{"n_layer": 12, "d_model": 384, "n_experts": 48, "experts_per_token": 8, "d_expert": 48, "d_shared_expert": 64, "activation": "reglu", "moe_layers": [0, 1, 2, 3, 4, 5, 6, 7, 8, 9, 10, 11], "router_score": "softmax", "normalize_top_k": true, "routed_scale": 1.0, "balance_loss": 0.0114, "balance_bias": false, "init_std_router": 0.0282, "lr_router": 0.000614, "vocab_size": 8192, "norm": "rmsnorm", "norm_eps": 1e-06, "tie_embeddings": "early", "optimizer": "adamw", "lr": 0.00124, "beta1": 0.95, "beta2": 0.99, "batch_tokens": [16384, 32768], "seq_len": 256, "train_tokens": 292600000, "steps": 12002, "dataset": "wikipedia_en"}
Below are experts of layer 7 (counted from 0) of a mixture-of-experts language model. Rows are named router (the router's row for the expert), gate (a neuron's input weights, with its number), up (a neuron's input weights, with its number) and show model dimensions 0-127. Each number is 500 + 50 x the weight over its row's rms, rounded and kept within 0 to 999. Numbers have three digits each.
Before each expert's rows: a language model's description of what the expert responds to. This comes from a sample of Wikipedia text that the model never trained on.

# expert 4
Description: Middle and final pieces of personal and place names, often foreign or transliterated, such as Kirkend-all, Kyaligon-za, Hauff-e, plus common first names.
router:542428470519571387594488438507529474484572576522488555432531506441507391515464449565533515492491422520505415462486602483485456476537538543458516531543514447492525541483458468565538440464476548512531556471485484433513558503452460507366508477592489545499471485506409571517395456495474467526491416612555439472583546502538603551505496481543556450516472466488493472613483504494473371432344
gate0:469482459445556515502468535410482501561556531339383503457515469531478497446520456529521532503477488530505527516541507486495477409507428409483519517558527540459503418537582544513545511525504414524440571555478439502553286467587468505536482571542472560478419547510505525581481564491419529482536509506462493528508482416528510555461518481620515505538502504472563481570508523465457437487452
up0:482514532566467448471528467552487523445394436572595449610509564401500467551487506504461375482516543595480532499450490486477505570477552532571462470435474497485496596403454497451405487523487579460601470472486536495436553549427539498474498433448552466478540482494501469405497468450555494448446491484531520481493535588471468433520473550405470490472490514540503485411521459501547564566532
gate1:513493619493461483529580514471402441614568524387553491551505479571507428549533414471482549561411539487396467442377512494522452456525473453542469535542366585525444516464521481462505499484460503481499453505440576504489564548438482517504486488541519388500481513536538509475481513487488464563605410515549463543480480483509443478493445498471592521430481537579529443489476489415527498476502
up1:506543446535505515446518565506518446516536580546560511585493457611531456475509426550409470470402500518433514411513512461522518467563602446474469472505395467523498421481553467455554444539492476549500433516465543475452494502370478564512467567512423520473500691471450504454557484526543519473457466521492545535601524530527536518476481492491493521504487567571432562534482483521514489501489

# expert 24
Description: First pieces of words split by the tokenizer, such as dis, ex, con, vi, Lo, Ra, as in vi-bration, dis-advantage, di-agnosed.
router:552417411555486492471516438470576555514464560502433546559534528578415423438466491469489459557490414508557560462455510500446497580548453519466511532536563418421574505461572479486539477474553483529598555446544508533518471444446506513467495381503541512394469471567468507521552574551421492473505496599472492521467484523484449397467460551483513535437546495528513520466504540504438603496442
gate0:470461490539432448538479543370535444468499438487477484548581436541508503487532508526433442550573441504442434504456450542460491474541561556433476467504494506422530504495553460453562455491477486525512472535502566571362509570530464540488515532492422538475452419417416541446434621527526574603528430557497482470530481469490542464473440464480473581518588569509539571493499498572508485399438
up0:440541495508460473398519483443519554510535514507514525440405450547512497568572515476562552435484419484535509388491528497487555522463485432499531483428493491579517482511459511561534433471485543571466560465546558467529463395454521488494545542519437601533371430603569486556565500432621560487519495504424541367533595538525410528441526522546411529541503491535555497553512498559532620415581
gate1:538441493560431577505536537472505526445458589629430521592541476582535495476556510462550549558519493520481407552539456476551453476463512570522506484481564473507527508503607454491597544527520504521516571494449577560472437456596654546531505547465573504504489432651500529509552476471469482575574427449532494500498502531480482436490505456482519542528613509561569479548483459443540464497417
up1:481451484507433540557503509487481525585469537498481487512506512551491486552570559435468514522460552599474406547439438470495506559442561546506540533480478458444416573497655532432564565516525443505526511549429553568476473493547527620559461492447496491546507477532486429550527493499423426485487485504452494415407498566483452391539539407480524569514575486516581362446609515469472459567431

# expert 7
Description: Infobox and table header words such as Total, Location, Team, Date, Airport type, and hyphens inside ISBN numbers.
router:553453545583566449511608449477483512459443518513405451450592592485425495587483606496507446470503444510506534456485499548464549456496568526592532439469448480487484605570579494568515493549413563571493507467527417429594614460466542476449492483575528427521460411516449453416452451403480530547534585555465497477475433555436472543543601516459528531486422531546533523534448531593569505472526
gate0:482560452447474474483491552515541521554526584574503443546426495481451487472400480567521519496565515532528532528430449463471514489403542508516510472496455499529538547474582516437476535546539521507467551517461428535463522538511514548537458542410616493521425559514601468522530606469542476534600450446488535631472508474468442504593460556551507530558403458494571542517511367514534502515567
up0:476520487537487474512473498538502460454481408429512498480550448540530588509590492484488540486441526524410502478537563519547455501579533474435496588548532462491517415473405545498566507466427450463529525523515546450470452572504437462519513513617414548508543498433450638563457427514499466465369492596529461395555479432549561493451511453549444440438570477509455435451473595428490466516488
gate1:492557522536580515498501477524429502426500507552438491535491508422578499449586556524580418545443595502526463446603481446400566469587523494497358521501475555473525494492534415528560445517440554437481444474424489514450464487500498456466455461335577491459498499485586470474494492560467458390542527498395557523543561506524474544494422460476481520499502495474555343440504510422582487550459
up1:572595430500466561495495516544484535497541521436522493621486423457560467465529507528514487477531497540514518388481532490420506474470525402431524520472499461586515495437456508474445594534520527424580517507475515491457541592576470486514418606415465513425554556419496473464563531495526488639434473504531517512556452433558499572412616580553406516465513473569576501437540500436487473486464

# expert 13
Description: Pieces of Polish, Czech and other Central European names and places (Katarzyna, Kuźniak, Petra), plus common English first names and "of", "by".
router:468419482497511456622492472543479513479554500516479498402508467480467431493539445499507563526502405463481445442538551435541471471519496495521462587502594521473495469438453442534559504476553486464460545518506454532507508467510461417495434549513473453527502451468475618502543457491425503509470428583527419562527468480512537609445352431604461436433436483501516515526462555499547458494363
gate0:486485448594449488531499427460538492435502454527522536693553558465508532384529564564538494458443526524492483445468515492450500525456516409453485520537516478560531566518523389443507485486520448400536483477485448456443475457499481523487488485501498509477483579482558494539580562523522465390490474516506495547492456442417500527540572545492530500509442509522464524467452462476536495516502
up0:458532570415468420516609564444550521523474510440561433412477542578438520488578465534414433458483491517454445514473503474475546530547524609447445506547460455530455461545458580441533476427436476541552527398511605522450509459491486463460435527530389526570480473531388524428455427464396479592429392541449491423580493546484553493460541589502608442523425489521473533470520502463533466467526
gate1:495381549506511577511424511461515481601481461442514474448486467432486554395555493526433513520478507611572490506501531433542412534482553553520548576552451549483483504506429510470491505580480421442461512465517522492535514485517532484444497471604606415592459530519544478492533398482440519496470437542494453576546492561545483541467478438498538465470448423476520511534572520395504517524494
up1:526487555576499499450570447455460461459516434418548533430553453495549497508493569594470411540506520408518475431502581507467594452509510493415460488463424474456509518522533503554551419520535531508495541498569489389498437464496354492495522483463417510528484448441457566428522407476467520556389549592524434417560543461476471510519537522445461467482503477524544532538504509467408511479505

# expert 41
Description: Auxiliaries has, had, have, and nouns after possessives or articles, like top, score, report, repair, years, own.
router:466474509472501539505499541536558505552455538500424558548556521571466581604467515466425505534446492429480536526428494471492498603566487594466520475498429377429470489556513440580522439588455506506562510398521605440549489485481547571543561419550533462521535542484458433462486417624501453476451406452505502543520488533587540523490602462538486533547423534562476619532435511515466521476455
gate0:466429486507466536519531434487504421456528507544478531452468513582542646509444410484506621502539547492549514498466515498455486395533502514438510495533439509368510612474497453478437470505412574434479563432483561510394410442497434555399540552466554459481542521390466477477476432519561565541517446534560513468521521550581551478503440547464562443563484546518518493527499555454489551511415
up0:412544538401562567509498436495457565526498411523493501498553507484520574503477581576546548571503507474607486512480526450502474464461537464476468518586474501582476527519418541516567473566425527399568441457501490477426497535472506478411532481508465436427524453448529553544605472460498663530566483501482479534566469461493547497535512435528476543575527454513471465392563526376534571478518
gate1:453473533483513422499535527493501486458560444465471467476409467421468494547532416447476468590500509522424507493521442504536556509419567583427429480483569505503509506443574492438482477546480404424417436487548505545498349546423547492441469443468534518532562535553579504479493459515576474474557579500495496368419505472526411514486500501415569349540530515472504471505600484467530553495511
up1:459481514545494463512542501502539450490579475473448489507403449409468454549513404493497467584488544520402522534462455484512541535430532559492423480493590488527515469493582531467487484516518370418463423499557485518478371525487510511478464484432514520523529522529586484478481455540556472424457552487493491405425544470551393488466495527415524385558500476481493476462606483448543565494500

# expert 12
Description: Pieces inside longer words such as Creta-ce-ous and afor-ement-ioned, and country or state names after New or in, like York, Carolina, France.
router:517526504511520450450549397495467486571484543512506500490625446450526470406398495573458533468466451454559628514454565522544461405569503490416479507454553559396507518491496532470498486581439529525498638448511483424432569615496483485456380448497474411436511555463455546509457449437430439561472418524519535604619489535516557496529474523399455491477476486524562467572499563510503553570543
gate0:466465582553513536526484481487538503501517587447432532556463465578623433451426464550611492574465549493531508508369513575523562430465517463561586491499592559463598610566476423602404556482527471510480488499459454472438581531519495500427427420529381572435543490546567558529421495429492521438506470518500451412611523482549524492584526536480458504567515482489451504595419514490519570436527
up0:425442437458443504467481517503485534497559437519500497440501570468503539518526579504485437533538561464528487505519514399517529592417565514343558432479520564539432492396483507472486469445507504583459576470526506513506479462485576498537492475486545541523492491607443542563620482472538467448527607515453444422461443508528485525552573465439516496464490474551539567516528499548534467526505
gate1:518561519572536543523450437484506474481437568464404413512545449479537462488412525569513465547486557495478486543554511447500531500534442454464519579571577442485492530506540491575425438591520542498571493493536426504574414476492490560484477501399600406519503449472519574572485527552438498557484492503493455565469480507520543484512544464463487534466460486430485446461551498559476507484454
up1:482549511529486541515492438496446528496485504430486390481506456498556511525471513578495473492466552477431492545536479469526515479482487480472521526505603450508405510555482507471470437508478472436489472488518490517551433474391548598445527528477599419560540533500501509584463491508448524550462525462558446547393512500498572505451554493436502512482438499408456514464622490588431512569487

# expert 21
Description: Inner pieces of place names and geographic words (Niigata, Samoa, San Benito, Mindanao), plus United, New, South, North, throughout, across.
router:456544426421468474451459593477587518572538473586513541455541475431549539583555517461525478523505498561546533505403590454538470387569423571437522409479459479496602555460488507504527579512431515472549520489495486505578573569584442459518474575588494569425473535526415568457483536419581463496487491597463480496447561580566509482496422564569473472499409499542561401540432423524437504479468
gate0:600449476463412510620512569403444475397582552595529482450482445461483593534552507448561543635546448458468488542480501489542545549461502515344500596503528497481455522463490438401541590461354509392467508489480563576469497528514494488500484496546530520586467459528483552554525444468507519515563490527534611482453545486517506575476488493577421526508505490486530485504588597529477450554537
up0:353494483589588487509440474601534429511458424418441520541474528474676521405456483453412536389490482508483564455525478529436485477560588447511503545462435493443557494519505523488508502551508426506515468555499509527537569598483422417529372479500536521435544594569486501540454506508435518520434483521449421573551461451557500494562474462525542471469469607515469509443452469465513569491505
gate1:503574461584458471488494514467490401461592575477465537504481477521568468486537491486580503500531462486518575447446475566425563470574546562513530441505492526470509535604447475516465445487503541504472545421535521537435490516416500510428473521443511584535521469567515507485525543486543479449537570480464585488441575428516422444524559613458446568545527512596512611445518454500554432538523
up1:549522447514476489491393509464515416538531484488477506419533519511502523501470468418544541481522484468533552441434496387532473405572517495486484548548441454435551555533518541576469514462453436423520404385575531554483516370418501512427488608460462550545450429476551502534440568443495560569455513517511461524492458447563419491444512491552493437562548523549529521517536486568560468516513

# expert 40
Description: Single capital letters and fragments inside codes and words, such as asteroid designations like 2004 RD, KB, ISBN, plus adverbs out, off, down.
router:563615473478501557534548469525574570484452462454569541544552504568446507533388495442567510438525401553589496519493495535466498481535530588472460399488517477485412565483474561519506501499551541503494488462451457479475563560499546603514546544501561443442510547489463544545476545559409501487481445515582528414435391565485545413423586483488535547405428503510488597513505486618405476563560
gate0:502526515408456476498482560389407465522619489389396478512462546545523492512534519418484478509529487551464487627542492487480510499524508490426446455458517486450536594428501588532427533535487520514475557416369429506534476526499616445542435411504525542521412483439535502464527518503516472431415460494488626487450530456510465468515515465495489514546507544496527494548442504442483426479530
up0:527473477446505475482423554432479476497579474417445510539434568544582532474544463406507526451563503533471458547530495488502529469522449478342409448510604486567537504496503548485401559536550549506516624466416415469528498544499581511544519528481538587508438504453514500487569503508517415464449421477490644508486570439572444493462489499527400486531502558561509528548407482503467429505516
gate1:572569497519544501526531508474487447495534550619462486491446525456484452468617404466502482489479468545558510506481442560556483538443546466559505448442535550578461465466527532486573471486520494588498525534568497553530562404500533474552494579520471525528519479499521536419415520531468603422540454492510520520458446494509488557428519507500475575511559548509505533464447379486485506522445
up1:462411498455422440505503491512553593554471432390536518560473431545475531490514613491518525511484488451455547447516535465487525512490457538460537520595527477453476461593443429510509528463501451464458487530458545506431533596406508481424510494446472485475466517525440461556511485520517448580546520483538548483460540536452446479525495566506533484492426535503485482474565526521528517469494